From a checkpoint of a small mixture-of-experts model trained on Wikipedia: 14 layers, a softmax router.
Below are experts of layer 2 (counted from 0) of a mixture-of-experts language model. Rows are named router (the router's row for the expert), up (a neuron's input weights, with its number) and show model dimensions 256-319. Each number is 200 + 30 x the weight over its row's rms, rounded and kept within 0 to 999.
Before each expert's rows: "comes after" lists some tokens at least twice as common just before its tokens as in all text. This comes from a sample of Wikipedia text that the model never trained on. Tokens count by the router's weight.

# expert 3
comes after: "1", "2", ",", " in", " of", " of the"
router,196,188,199,187,188,203,172,192,189,146,163,206,206,223,117,216,235,193,208,227,185,212,201,121,228,192,203,199,173,197,238,228,219,160,177,255,216,152,207,178,187,232,193,209,273,222,208,198,229,239,188,208,199,168,176,213,170,218,257,211,227,198,177,183
up0,227,171,180,254,268,240,177,211,167,203,241,226,206,202,213,217,195,205,185,209,161,216,138,143,225,189,228,154,196,201,194,184,243,174,174,163,215,163,210,245,209,216,220,140,255,156,235,205,146,199,191,201,212,197,208,196,172,232,183,202,119,207,239,174
up1,236,178,206,194,184,203,143,208,176,177,187,248,169,208,243,172,204,186,177,191,175,181,146,190,226,190,156,177,186,209,211,236,267,143,192,254,179,240,187,238,199,264,218,200,246,169,229,203,236,209,195,187,181,184,192,147,241,181,179,194,162,209,201,174
up2,221,243,195,184,231,167,197,154,239,245,197,175,178,161,206,210,139,280,230,229,211,200,172,139,176,177,160,190,238,224,164,109,222,222,197,217,221,190,165,198,231,156,225,221,200,203,273,170,202,148,194,189,186,230,193,155,206,229,195,165,197,175,225,200
up3,219,186,157,206,244,182,158,176,237,186,241,172,175,210,172,206,192,159,222,165,187,213,190,167,240,204,206,255,223,181,206,213,180,113,151,183,143,228,181,213,215,194,216,206,183,201,229,181,220,137,178,188,202,170,150,233,222,187,269,234,187,207,186,203
up4,178,174,218,210,201,176,215,195,172,176,199,175,178,207,237,162,243,210,185,136,211,150,214,165,200,188,183,178,201,164,196,212,198,158,182,243,273,154,226,128,177,194,212,134,228,197,194,264,187,168,169,197,222,195,163,256,175,188,219,246,245,219,195,167
up5,256,215,185,158,189,182,155,186,185,219,124,212,183,189,200,210,174,247,221,233,184,163,192,217,133,145,217,173,207,224,181,200,215,219,179,163,204,170,231,191,224,175,180,197,182,229,199,128,200,168,193,193,139,182,231,192,188,159,229,241,229,200,227,197
up6,153,232,152,161,204,188,201,209,230,146,197,236,181,205,227,217,211,188,186,225,192,180,171,229,181,154,166,184,227,185,198,204,199,189,189,181,173,209,229,177,162,248,190,183,222,237,186,202,170,193,175,189,254,173,202,170,163,176,204,165,230,178,200,215
up7,233,260,171,197,258,171,208,187,251,208,211,206,226,239,194,213,146,194,197,207,233,185,230,255,178,251,127,183,233,259,176,196,191,188,220,225,191,221,223,176,198,209,211,186,152,145,169,219,149,243,194,206,189,171,216,158,213,174,186,130,210,209,193,203
up8,195,241,203,185,225,212,151,209,170,174,179,204,200,190,205,221,188,198,203,161,242,246,162,260,227,232,238,186,200,187,235,247,188,197,179,188,215,137,183,206,204,227,222,158,225,166,202,209,131,240,215,224,168,173,216,215,165,204,164,154,172,226,195,151
up9,213,191,203,200,209,203,218,186,238,188,190,197,194,192,140,195,194,212,180,178,185,231,168,226,220,224,190,187,176,181,148,234,160,166,218,230,209,165,179,209,194,206,193,165,200,167,195,190,170,225,216,231,193,222,220,180,235,263,188,196,225,246,249,181
up10,160,220,226,175,243,195,230,240,215,206,196,189,243,180,201,182,217,214,207,172,210,230,218,206,194,227,227,194,183,165,181,198,180,184,186,175,243,193,128,169,146,200,202,218,231,201,180,223,125,215,188,224,191,180,188,165,195,190,238,184,219,241,249,200
up11,224,128,200,151,196,215,214,182,137,137,209,224,150,210,176,174,198,167,187,133,229,225,139,233,233,136,187,243,195,228,172,262,160,210,179,216,205,164,196,161,159,198,157,182,208,210,218,190,189,209,185,171,181,211,192,206,170,251,205,159,177,240,193,202
up12,217,218,165,199,190,204,212,221,215,194,228,199,151,143,241,159,218,191,257,138,160,194,234,201,232,153,199,200,176,174,174,238,218,180,187,213,235,220,184,182,208,232,226,257,144,232,227,267,116,196,202,141,206,227,166,231,223,191,180,205,211,165,152,233
up13,242,214,229,179,226,225,203,193,240,215,203,208,178,211,165,187,178,192,220,192,172,232,218,195,253,184,207,180,168,222,177,160,201,183,161,205,195,219,183,217,220,187,204,170,169,197,176,183,230,218,200,193,184,206,208,204,183,229,198,227,193,217,165,214
up14,154,188,221,186,242,215,211,200,211,238,206,209,220,207,168,281,174,213,154,186,196,170,183,211,177,225,205,173,189,236,242,126,205,194,207,210,177,230,235,180,208,233,171,216,269,218,224,189,176,225,235,233,166,236,214,239,142,162,173,205,259,170,200,114
up15,276,202,227,188,187,172,211,182,222,181,196,242,178,204,205,220,222,152,205,171,214,217,234,198,150,197,175,208,201,205,143,164,208,211,222,185,193,220,191,225,207,187,240,207,203,193,231,211,209,194,240,215,193,201,270,220,179,201,189,184,219,208,149,176
up16,158,162,202,171,224,194,188,239,150,153,176,148,220,180,214,210,208,142,185,178,189,177,205,246,202,185,162,214,170,157,210,167,256,182,230,213,174,186,183,169,212,198,194,191,265,225,213,225,218,239,186,192,241,200,251,229,242,193,217,211,224,219,188,211
up17,233,221,211,198,182,194,186,210,205,196,224,201,193,211,182,201,168,209,168,141,224,148,204,221,177,252,178,202,250,152,189,198,235,204,164,161,226,176,160,201,191,184,198,190,256,201,243,267,177,175,179,168,176,154,215,228,169,227,193,229,193,211,205,223
up18,169,183,217,142,160,167,175,199,226,201,218,199,212,182,197,205,193,197,174,204,192,168,170,221,166,239,181,163,262,174,184,205,179,203,179,214,147,173,122,193,174,244,140,191,202,245,164,171,244,198,201,174,221,221,185,189,193,160,235,267,232,209,194,149
up19,204,225,226,210,242,162,180,231,202,224,215,191,259,193,164,176,186,181,175,200,222,158,193,219,181,195,159,180,233,191,187,202,191,215,230,210,165,192,182,214,214,204,173,157,213,182,213,205,144,193,227,190,228,234,250,234,178,173,233,181,217,249,191,169
up20,170,133,251,209,236,203,206,217,149,239,229,178,202,222,192,261,205,135,192,201,172,190,223,215,200,208,189,230,202,198,261,161,212,196,195,217,207,210,153,146,173,203,242,225,247,220,254,200,181,150,200,245,214,266,182,234,258,211,216,141,261,226,184,197
up21,217,165,230,247,201,197,177,203,187,205,173,175,238,195,163,164,240,241,227,144,174,235,170,195,242,183,210,258,216,163,172,209,215,210,181,231,255,154,227,211,201,158,186,234,159,191,224,191,182,235,162,191,257,211,224,170,195,186,191,218,216,162,226,191
up22,207,207,266,214,225,223,194,178,170,241,217,229,132,217,183,178,163,193,181,168,173,208,214,178,238,158,167,205,164,241,191,144,237,181,188,206,196,193,196,170,142,213,179,182,241,201,203,202,208,209,208,240,207,208,185,188,172,265,186,141,217,215,210,223
up23,255,189,221,238,296,213,182,183,221,194,196,191,213,182,188,181,222,165,154,214,199,193,144,205,236,203,224,248,111,215,180,208,224,196,182,206,248,182,214,215,170,222,193,195,210,200,209,279,182,264,209,205,220,159,169,223,252,190,201,172,220,209,232,204
up24,140,208,207,214,175,237,172,214,224,217,181,208,211,177,213,276,178,194,233,199,209,179,213,163,206,220,197,223,150,196,134,122,199,141,218,198,233,153,167,204,184,208,202,202,202,218,214,208,172,140,151,152,194,176,157,220,231,216,222,193,183,193,163,211
up25,154,206,203,164,172,218,223,173,139,165,218,237,237,177,210,211,249,195,209,153,206,169,229,178,214,206,220,194,157,207,151,231,209,177,238,178,215,191,150,130,211,171,181,231,210,307,102,256,191,206,230,197,203,155,212,199,205,168,169,219,239,216,230,206
up26,170,203,169,172,199,200,230,231,198,210,232,210,211,209,216,277,240,215,170,241,228,230,197,237,197,141,187,204,192,239,220,211,202,189,219,220,183,186,224,191,223,203,192,172,196,165,170,150,213,227,215,156,196,194,258,243,210,186,243,251,220,253,203,218
up27,288,214,183,183,176,216,225,216,228,163,218,205,221,204,222,202,173,224,226,211,195,215,194,166,218,195,152,163,207,174,188,184,183,196,210,241,194,164,207,235,171,178,182,186,208,203,242,226,146,223,224,241,229,233,217,202,218,181,214,183,236,195,161,193
up28,184,233,256,184,227,247,183,231,181,160,235,209,227,188,191,203,206,223,193,200,243,238,220,165,202,198,190,201,207,180,234,199,186,247,218,206,272,229,186,224,242,196,180,185,203,193,142,213,191,223,186,269,169,133,191,229,177,167,219,154,205,168,211,217
up29,232,182,195,139,187,192,245,245,223,196,243,255,191,221,216,236,217,209,154,179,227,234,245,209,218,195,147,242,194,184,150,218,223,234,204,208,153,209,200,226,142,246,216,220,200,194,173,195,134,195,193,199,223,252,170,179,247,218,198,208,247,185,189,166
up30,235,172,192,153,214,179,207,159,179,213,177,266,240,234,221,159,195,157,194,186,122,211,210,247,172,208,179,219,178,214,219,172,188,153,221,193,201,204,185,188,212,182,237,208,174,156,213,172,204,189,181,170,189,244,165,153,173,152,198,200,222,181,245,207
up31,236,209,207,176,233,202,222,191,197,214,193,194,211,230,208,265,252,208,169,157,188,167,216,163,196,174,210,246,233,142,167,253,231,260,246,197,186,210,188,205,214,209,121,189,243,216,176,233,185,255,240,227,194,188,206,181,200,182,215,212,210,129,242,161
up32,194,200,132,213,185,193,217,187,147,154,199,200,206,161,169,240,210,181,205,221,244,179,138,172,183,150,202,213,186,207,221,135,215,209,177,204,196,156,199,193,188,227,157,198,226,220,220,134,217,239,224,184,177,150,178,151,217,170,182,185,182,203,212,216
up33,173,218,188,201,209,211,199,252,185,228,190,263,146,183,231,174,200,236,171,174,222,206,216,185,220,197,130,164,173,239,211,172,222,197,189,157,242,166,189,146,230,241,212,214,207,207,212,235,178,199,220,147,215,137,219,225,174,254,161,180,240,240,189,215
up34,210,219,247,193,202,199,177,169,193,206,222,192,207,214,144,166,171,160,189,133,147,186,189,180,243,275,195,199,161,175,146,197,189,187,183,191,193,204,203,172,161,260,166,202,247,221,215,245,221,150,172,202,223,250,132,250,146,206,228,201,238,210,197,158

# expert 6
comes after: "\n", "0", ".", "3", "4", "6"
router,166,216,139,223,162,172,221,194,232,194,203,152,172,214,185,209,129,278,229,183,179,196,175,183,185,200,229,186,162,201,235,183,256,177,153,201,229,272,172,87,262,162,217,193,201,180,219,244,202,249,162,126,208,224,227,213,183,240,152,173,204,156,208,188
up0,171,243,204,269,223,208,209,233,153,203,191,226,194,202,186,263,182,206,201,140,222,179,185,178,217,279,152,184,179,234,248,199,245,188,206,209,216,176,173,155,247,189,199,231,239,226,187,198,161,194,184,199,188,258,215,162,224,226,180,222,210,207,203,221
up1,192,267,207,176,198,230,193,192,297,180,221,168,190,174,184,237,207,286,265,204,232,182,185,231,189,185,194,216,195,215,224,218,196,162,149,193,213,226,207,190,164,213,187,210,237,236,202,188,183,221,212,185,173,214,186,191,181,200,151,175,233,231,228,173
up2,165,201,158,214,214,137,177,239,232,121,202,187,176,205,225,200,244,246,195,242,203,150,162,163,181,194,209,184,185,212,169,224,211,230,204,208,212,218,177,154,205,178,220,144,226,185,158,190,205,267,201,184,221,204,175,221,130,213,172,150,231,175,210,210
up3,233,223,177,194,138,175,214,235,250,209,184,186,204,201,265,183,182,171,219,216,169,193,235,200,193,198,219,204,193,189,197,211,132,166,268,241,211,209,182,209,149,213,206,164,199,189,219,250,187,203,232,233,224,209,208,188,161,220,216,198,199,248,180,182
up4,243,202,209,231,169,180,183,179,216,205,186,148,213,206,181,230,219,219,210,196,177,208,203,180,148,193,194,171,229,174,192,179,173,188,163,239,172,273,216,206,175,211,208,186,182,166,200,229,156,216,212,198,176,200,176,257,213,241,207,244,204,189,271,156
up5,211,199,192,175,223,181,217,162,235,195,183,172,141,176,192,157,216,174,191,222,224,232,200,234,262,181,162,170,208,202,222,209,200,239,208,230,184,183,164,208,158,212,207,197,186,185,264,198,147,225,240,188,209,211,186,152,201,181,199,239,206,183,214,183
up6,117,208,188,224,172,184,153,203,191,206,176,187,174,190,204,178,214,217,237,217,182,215,252,176,179,155,245,172,203,195,201,150,214,215,156,164,188,154,168,130,206,185,211,203,218,163,204,205,173,151,199,206,225,171,206,276,142,219,225,201,159,179,220,227
up7,220,191,203,203,141,143,207,183,181,185,173,217,191,203,163,230,179,176,201,242,200,226,220,152,180,204,198,192,203,181,189,243,203,185,198,216,204,184,197,195,213,219,217,229,244,174,155,242,207,223,195,189,201,213,174,179,170,162,236,183,211,205,183,191
up8,196,189,204,226,209,203,165,207,174,193,159,199,191,190,255,206,221,207,194,223,229,170,203,184,255,227,163,161,205,148,202,162,190,171,223,186,210,209,167,211,219,185,156,190,248,240,260,160,195,197,162,227,235,137,195,179,186,244,260,186,268,157,176,151
up9,157,209,211,257,173,217,217,202,232,222,147,205,187,199,189,221,216,242,270,200,213,157,253,205,177,190,203,195,148,202,217,227,224,136,210,156,232,203,161,136,250,164,215,164,229,223,163,199,179,244,226,205,170,184,237,155,191,176,199,211,243,160,223,180
up10,230,197,137,196,223,155,183,216,224,164,150,143,157,255,166,201,213,217,186,210,240,222,197,198,178,153,232,214,209,165,171,185,167,210,182,259,205,188,167,200,222,222,167,200,163,185,186,196,158,256,213,215,194,166,168,192,238,141,154,197,184,180,224,237
up11,252,240,180,230,208,203,214,198,180,231,132,197,156,166,207,173,185,199,213,195,169,224,118,193,223,203,169,218,255,248,171,278,215,230,198,164,204,184,185,208,191,142,211,184,238,222,193,176,174,236,200,231,111,208,223,162,227,167,223,211,182,212,216,223
up12,224,205,178,154,217,204,215,183,230,192,246,178,186,188,207,176,155,188,192,228,150,219,221,199,239,183,139,226,170,210,208,244,213,232,211,185,225,160,195,240,235,226,167,176,232,221,207,204,206,221,248,241,171,163,175,203,192,240,150,235,147,190,139,220
up13,260,211,172,218,200,205,250,183,230,231,233,244,209,237,188,204,228,134,209,175,178,192,219,193,207,208,235,198,188,126,154,211,220,170,170,248,182,227,157,198,196,242,203,184,184,160,161,212,233,205,167,176,207,174,165,160,161,241,219,194,211,162,162,168
up14,173,193,160,221,207,196,248,188,170,179,215,188,194,270,170,174,204,236,228,222,172,178,202,160,252,179,174,162,212,150,184,207,175,217,145,204,151,239,196,240,216,231,203,188,219,210,189,193,175,216,230,167,202,210,225,199,201,175,173,222,161,163,214,201
up15,228,189,257,179,234,186,208,254,214,205,227,135,151,220,200,218,189,222,162,174,206,176,234,228,244,212,189,204,273,174,152,237,229,201,154,225,225,153,183,201,171,213,195,161,202,208,203,222,197,186,198,235,205,231,212,180,246,237,190,146,267,185,176,215
up16,155,189,193,233,203,230,208,169,203,231,156,204,160,201,192,161,186,220,225,189,201,192,203,190,231,181,239,220,135,187,217,247,193,167,177,222,169,205,207,169,288,154,175,238,168,214,170,268,220,183,196,194,241,203,224,216,222,163,189,227,220,248,145,245
up17,178,204,226,199,148,234,214,193,166,249,173,210,202,228,198,187,224,234,194,213,129,190,188,222,202,217,195,251,196,238,175,175,228,216,204,190,241,164,127,211,213,206,198,258,161,211,200,183,248,230,155,227,191,252,223,189,233,224,153,227,179,178,222,214
up18,148,194,198,217,186,211,205,197,201,168,226,217,169,221,179,188,190,226,159,172,163,269,212,171,205,169,268,186,221,176,224,196,155,140,220,190,246,171,181,185,212,219,251,142,240,239,245,176,264,212,201,158,225,127,150,196,229,221,250,174,229,174,231,230
up19,195,202,191,244,195,152,150,238,200,206,232,241,191,216,178,179,208,195,234,199,243,226,153,209,220,175,202,185,176,195,211,159,250,176,230,203,180,133,160,221,245,167,201,193,202,185,232,248,207,234,181,199,171,193,149,206,275,237,235,233,212,170,196,176
up20,202,203,174,195,216,175,123,179,214,199,180,183,186,218,199,183,179,201,197,175,191,210,238,188,190,181,227,185,185,143,203,200,218,268,193,211,260,160,196,132,188,237,218,175,211,229,219,167,187,201,229,231,215,243,249,204,162,226,221,189,176,218,183,196
up21,210,183,213,201,257,177,222,186,247,178,171,225,196,199,207,232,205,233,191,217,184,144,179,224,190,185,151,207,247,231,226,199,146,182,198,225,176,184,181,162,181,228,206,262,235,202,221,208,181,180,236,153,202,198,218,205,182,216,151,226,139,134,239,180
up22,149,205,156,182,193,243,195,233,211,189,171,135,198,207,188,191,148,206,198,203,193,178,182,279,161,210,213,214,153,194,173,178,197,160,207,174,215,205,196,226,203,229,173,202,214,213,198,201,209,215,179,141,189,238,217,220,211,207,149,153,218,202,180,181
up23,197,238,205,209,194,185,194,190,223,166,189,173,187,204,128,228,203,228,204,223,173,203,193,174,204,191,189,240,225,213,215,234,234,187,223,178,222,244,206,168,120,181,184,148,210,173,238,204,203,251,212,193,208,198,170,239,168,180,182,177,196,192,250,228
up24,196,166,196,161,173,214,173,247,199,199,228,171,200,264,215,182,134,253,184,161,239,172,224,240,197,182,180,235,225,171,260,223,188,168,227,244,151,212,133,167,221,200,185,254,239,180,217,173,231,173,188,209,193,205,238,223,189,208,223,173,162,195,151,235
up25,221,198,229,185,195,196,175,157,257,219,209,193,151,230,168,231,204,204,193,147,210,215,236,178,255,224,150,161,203,178,213,210,205,188,232,213,151,148,192,225,209,253,262,184,208,177,243,193,202,129,198,254,224,234,188,193,213,202,236,181,219,245,176,191
up26,191,182,187,202,231,223,187,190,228,237,302,153,193,175,186,189,223,225,187,171,185,228,236,185,166,167,224,246,226,226,207,225,238,222,143,246,203,247,203,213,210,203,247,231,210,237,213,185,193,243,169,251,192,209,102,195,216,193,210,135,233,169,177,175
up27,174,234,185,173,254,193,173,221,240,225,218,192,183,243,215,193,210,166,200,199,210,207,165,198,166,257,183,186,211,211,182,199,203,189,204,186,154,207,174,209,196,200,205,170,224,175,204,196,193,195,183,220,189,208,177,170,218,241,133,224,221,202,256,203
up28,233,154,182,242,140,200,196,212,230,201,194,196,168,204,218,222,213,180,170,183,183,216,180,203,195,203,171,186,201,211,250,162,202,201,208,164,292,176,190,177,171,152,204,219,232,205,227,157,165,206,156,205,222,218,222,200,243,171,233,169,183,177,205,139
up29,197,197,194,250,147,214,176,165,208,195,238,198,221,192,201,239,166,220,237,248,202,194,241,177,213,159,226,253,176,132,231,146,201,147,220,225,193,202,171,177,187,230,184,190,213,158,190,213,206,202,168,154,215,188,198,221,220,201,237,159,180,211,181,240
up30,163,175,180,202,171,178,179,270,192,167,228,177,253,230,243,251,188,226,188,180,187,191,194,157,190,217,225,245,183,201,150,132,181,215,200,197,255,218,140,237,187,228,196,197,236,193,230,143,200,193,225,244,162,221,226,227,245,176,247,193,229,200,167,205
up31,165,192,209,187,158,148,252,198,175,178,155,220,203,203,177,209,190,215,160,153,250,202,183,215,237,248,168,170,218,210,235,192,215,191,205,198,180,204,201,226,214,204,207,210,209,241,279,161,221,218,179,195,176,132,211,177,234,234,222,208,191,151,215,187
up32,202,194,210,207,206,173,175,206,222,197,194,236,231,218,179,207,183,137,190,183,183,224,220,199,215,262,119,186,207,174,187,214,156,168,193,208,214,146,211,180,240,178,198,172,180,222,210,210,165,228,202,207,185,186,143,191,189,162,254,212,215,185,207,191
up33,162,189,174,262,193,187,200,204,226,171,169,179,193,166,231,235,186,175,187,205,197,238,232,208,210,180,232,208,169,220,181,235,216,187,195,184,206,160,171,184,226,201,221,176,82,227,271,201,223,248,118,184,231,191,157,223,187,208,182,166,193,188,233,212
up34,179,154,205,265,208,196,225,187,231,175,207,191,168,257,261,290,166,246,188,213,223,190,203,206,141,223,148,157,217,125,193,238,219,155,222,241,183,191,181,162,201,183,197,141,189,190,186,190,211,210,216,200,170,92,171,204,205,230,179,253,170,194,208,220

# expert 5
comes after: " | ", "1", "2", "–", " ", "| "
router,151,192,265,126,176,211,229,206,245,164,135,175,193,219,144,210,184,164,199,173,204,201,191,229,192,207,144,233,195,160,203,213,231,196,227,152,205,159,102,230,183,176,178,143,135,202,242,152,188,219,211,169,236,158,196,202,196,223,260,170,181,227,204,202
up0,188,213,202,239,162,199,202,194,175,197,170,195,208,185,106,194,200,156,192,192,235,250,111,179,185,180,184,234,187,147,245,248,212,210,233,186,191,196,203,200,228,177,212,193,190,187,223,201,235,225,160,200,237,189,170,224,206,188,198,192,159,222,186,224
up1,249,179,230,276,234,202,244,161,155,217,184,167,150,205,168,167,204,190,220,189,179,194,214,186,201,191,190,203,180,167,166,252,249,160,224,164,159,211,203,200,213,233,149,214,229,203,202,169,201,174,187,182,227,239,279,208,198,183,189,162,218,210,260,148
up2,237,180,185,202,141,200,214,226,192,203,211,181,222,163,201,223,234,153,182,163,143,217,266,203,225,214,126,241,196,225,211,221,179,218,203,180,195,197,223,222,143,174,135,258,185,219,189,164,189,222,172,188,170,239,224,191,196,143,212,194,255,195,162,157
up3,193,226,198,212,243,153,221,211,241,232,231,175,121,163,216,232,187,156,200,183,165,224,210,181,215,188,141,201,259,174,219,202,197,182,184,190,167,178,167,192,166,243,252,176,185,236,192,202,197,221,185,164,188,286,189,203,218,213,213,142,180,191,183,119
up4,205,168,225,177,235,206,211,212,192,175,172,200,146,198,206,253,230,174,161,194,175,174,197,220,207,169,177,175,176,205,201,170,184,154,182,177,209,216,236,194,228,208,249,183,195,163,235,207,187,182,226,171,184,203,215,260,151,230,181,243,192,159,234,137
up5,199,176,254,235,207,168,194,224,243,175,224,179,278,181,215,218,204,140,261,213,247,219,205,198,183,164,213,214,224,241,206,243,158,200,127,204,164,179,232,245,245,134,190,245,190,225,176,186,181,155,224,216,197,228,241,222,229,142,215,196,233,228,241,171
up6,198,193,206,216,258,193,210,271,137,213,153,225,182,202,180,176,204,201,200,200,208,212,271,205,203,217,191,164,203,165,180,224,245,244,185,176,229,182,182,229,148,205,177,213,219,199,222,150,59,209,245,216,211,162,204,204,230,190,180,223,227,209,226,174
up7,219,142,210,179,189,205,240,202,188,180,217,233,248,180,182,221,226,163,192,164,227,219,252,203,192,192,204,243,189,188,235,235,228,221,218,148,199,204,169,185,185,180,220,218,204,113,219,184,230,203,213,230,235,223,210,145,224,213,198,214,180,207,178,181
up8,209,198,216,189,260,161,205,204,222,131,229,207,166,239,151,216,213,163,214,235,205,187,172,246,187,178,210,196,181,178,161,191,220,173,221,132,249,245,243,123,170,225,199,169,193,204,222,193,181,208,209,192,230,187,194,190,160,213,195,185,217,209,208,162
up9,154,224,200,213,246,222,164,208,151,190,168,179,223,193,177,198,203,103,186,230,207,195,256,231,225,185,230,202,210,196,197,163,184,175,167,230,212,114,207,207,194,168,135,202,218,214,243,235,196,209,169,154,216,201,197,228,207,192,189,186,221,225,208,220
up10,229,173,204,157,201,154,150,200,204,213,180,200,176,202,144,173,179,171,161,201,196,166,246,210,170,198,168,184,189,215,206,188,211,135,203,147,165,185,207,208,214,200,194,150,208,252,222,232,215,196,189,163,221,148,223,210,178,233,197,193,174,235,214,195
up11,193,212,202,130,222,204,146,210,225,185,221,181,174,179,195,195,167,187,171,235,216,178,225,233,153,214,191,227,208,210,213,148,199,181,204,163,201,171,165,215,215,188,169,254,199,177,195,201,159,142,151,203,178,141,165,181,189,211,241,233,156,252,216,151
up12,140,200,196,228,211,210,183,193,181,168,198,188,156,230,139,181,229,167,172,155,211,163,217,211,245,224,152,164,236,191,229,210,229,203,246,177,214,215,240,201,199,207,227,204,172,243,196,217,133,246,104,220,236,153,149,208,172,237,162,198,215,216,176,171
up13,179,191,167,107,237,190,192,166,187,160,190,219,212,171,203,167,154,254,192,213,239,205,225,179,131,232,176,170,156,203,232,233,199,216,251,234,244,214,232,212,182,198,205,217,222,183,199,189,164,199,167,141,167,188,177,256,178,196,202,193,182,194,186,245
up14,196,228,225,156,227,216,243,213,160,181,129,192,189,208,230,192,187,179,179,238,244,243,162,185,115,163,199,184,192,255,206,208,194,214,166,175,201,206,213,210,164,216,188,211,230,178,173,181,209,218,242,176,216,177,140,195,141,272,200,194,241,223,212,199
up15,225,195,139,226,187,204,242,203,190,156,201,145,211,175,190,207,238,152,167,168,215,167,189,157,204,148,173,188,238,183,228,216,184,226,196,230,209,192,176,137,197,194,198,193,178,179,218,189,152,212,192,192,183,257,161,214,184,168,231,221,198,132,236,170
up16,150,202,211,155,170,235,210,204,239,216,200,241,204,200,170,149,204,213,188,170,181,194,166,163,164,175,183,167,213,176,212,223,238,226,195,250,182,237,198,108,225,199,204,181,241,184,194,268,200,188,151,192,181,180,216,132,200,186,172,217,195,205,233,210
up17,175,222,230,201,198,234,207,230,192,188,221,172,217,172,140,208,191,186,192,219,163,215,182,203,209,179,185,158,174,131,198,245,243,193,172,141,210,205,224,206,199,179,170,151,210,272,172,239,220,189,245,172,236,209,202,198,210,222,193,193,210,215,224,245
up18,196,230,232,217,218,174,198,211,223,163,203,217,166,207,195,221,173,250,154,194,199,202,255,187,108,163,173,236,216,173,185,241,289,243,156,193,145,143,153,211,260,186,178,229,226,192,192,194,265,188,137,156,221,198,201,166,189,180,226,224,180,231,186,166
up19,246,228,197,113,245,147,186,224,149,172,202,177,199,227,191,234,194,254,194,227,246,213,171,219,223,199,224,215,184,216,251,220,189,180,197,185,144,185,212,207,164,191,201,227,217,210,171,191,222,169,177,199,184,193,155,177,278,214,264,199,204,183,199,192
up20,194,165,180,215,228,183,170,248,232,223,182,162,152,179,228,245,175,195,145,225,236,244,244,208,243,206,130,189,267,195,197,207,204,245,208,227,182,170,197,164,145,140,148,216,201,212,212,161,230,153,227,236,234,220,201,219,177,246,192,182,204,218,228,201
up21,204,198,231,148,245,208,204,174,215,190,178,190,208,171,216,190,252,202,191,231,224,218,211,176,202,212,223,212,172,224,179,219,219,242,217,276,189,161,211,207,218,207,214,206,182,211,163,162,227,181,186,210,190,197,200,176,207,171,182,225,182,159,200,184
up22,243,182,226,214,204,232,194,248,221,216,164,205,169,150,127,182,169,177,181,222,198,258,187,184,214,219,136,256,261,192,166,208,198,181,154,194,192,213,206,188,191,230,214,218,186,175,245,165,195,172,171,141,208,226,230,204,166,223,213,172,204,201,243,182
up23,215,234,201,233,184,194,221,203,181,208,240,161,223,197,195,247,227,208,230,234,246,244,154,282,224,248,173,149,166,214,207,241,246,222,230,210,202,201,154,190,230,204,195,218,201,185,122,166,158,181,220,229,217,177,182,234,203,216,222,195,223,103,239,161
up24,157,178,138,194,198,181,210,206,158,134,233,218,252,234,239,194,205,195,139,233,148,120,186,185,155,174,230,174,187,211,190,175,197,242,254,208,209,208,200,209,246,208,146,188,222,181,211,178,231,266,200,157,178,180,217,196,215,182,176,263,200,246,210,190
up25,227,169,208,193,205,214,216,205,160,194,234,158,189,232,217,198,204,160,187,178,225,146,215,172,193,171,211,184,195,150,226,241,195,212,148,270,194,201,196,211,217,157,211,198,236,171,223,180,207,186,177,227,143,218,195,200,236,142,221,188,222,201,220,242
up26,191,192,200,143,239,220,238,213,215,174,190,198,153,146,216,185,189,245,205,247,239,182,189,222,153,201,153,197,239,201,180,189,182,225,195,195,195,229,197,180,161,202,219,199,158,238,132,223,147,188,249,173,178,210,190,180,188,176,144,222,206,214,200,228
up27,170,193,213,178,196,188,163,183,178,197,234,167,202,166,203,189,230,267,142,241,219,183,184,155,235,172,184,208,164,186,200,227,175,153,215,195,211,195,189,200,175,183,208,136,252,221,237,159,194,160,136,164,187,153,160,184,209,224,231,180,201,215,240,244
up28,186,251,169,183,184,245,211,147,226,173,166,202,157,207,212,206,215,164,221,218,192,187,236,156,171,190,220,172,262,224,180,153,200,218,216,164,203,195,215,163,174,192,234,190,211,178,235,163,173,187,230,226,204,214,179,201,207,201,159,149,191,222,217,191
up29,234,168,201,193,247,178,211,178,213,127,208,186,199,269,161,214,194,222,199,188,213,209,181,175,139,241,237,209,245,181,203,219,212,226,222,189,210,169,176,226,254,219,204,190,235,179,227,185,159,180,207,183,180,180,194,171,245,197,188,205,199,184,185,163
up30,202,175,225,277,184,154,239,197,200,166,210,193,213,193,136,235,169,243,231,179,151,265,234,174,144,203,188,176,193,192,178,247,184,209,183,241,200,163,101,215,168,193,239,185,154,205,186,104,160,166,218,211,199,156,239,157,201,190,193,177,221,195,287,180
up31,172,183,193,178,222,171,244,195,184,196,191,157,234,214,212,271,214,193,223,177,185,244,159,240,233,223,175,208,248,171,225,152,185,179,190,188,191,238,223,193,234,182,209,161,231,189,189,203,209,226,188,192,187,212,211,236,211,198,209,219,226,167,167,214
up32,168,196,192,193,175,198,140,221,229,236,209,280,215,194,184,204,160,209,255,188,208,214,170,165,260,256,225,188,247,238,131,193,207,167,153,183,185,217,171,202,202,213,187,209,179,182,215,168,224,220,249,151,192,235,227,259,220,153,250,149,272,192,198,172
up33,193,186,161,225,142,219,214,166,180,207,150,210,220,205,169,227,145,209,197,184,192,183,208,176,202,215,207,199,205,225,198,128,210,177,257,161,162,193,135,210,250,190,194,215,178,202,221,179,198,164,232,162,250,195,297,199,265,196,172,223,186,214,209,220
up34,174,142,199,181,231,163,199,198,260,228,173,208,205,209,172,180,196,154,205,187,196,187,204,202,205,193,164,202,238,189,189,243,190,224,167,249,159,114,140,164,189,192,178,219,226,158,267,236,175,201,259,154,181,219,217,221,183,173,221,167,178,230,175,177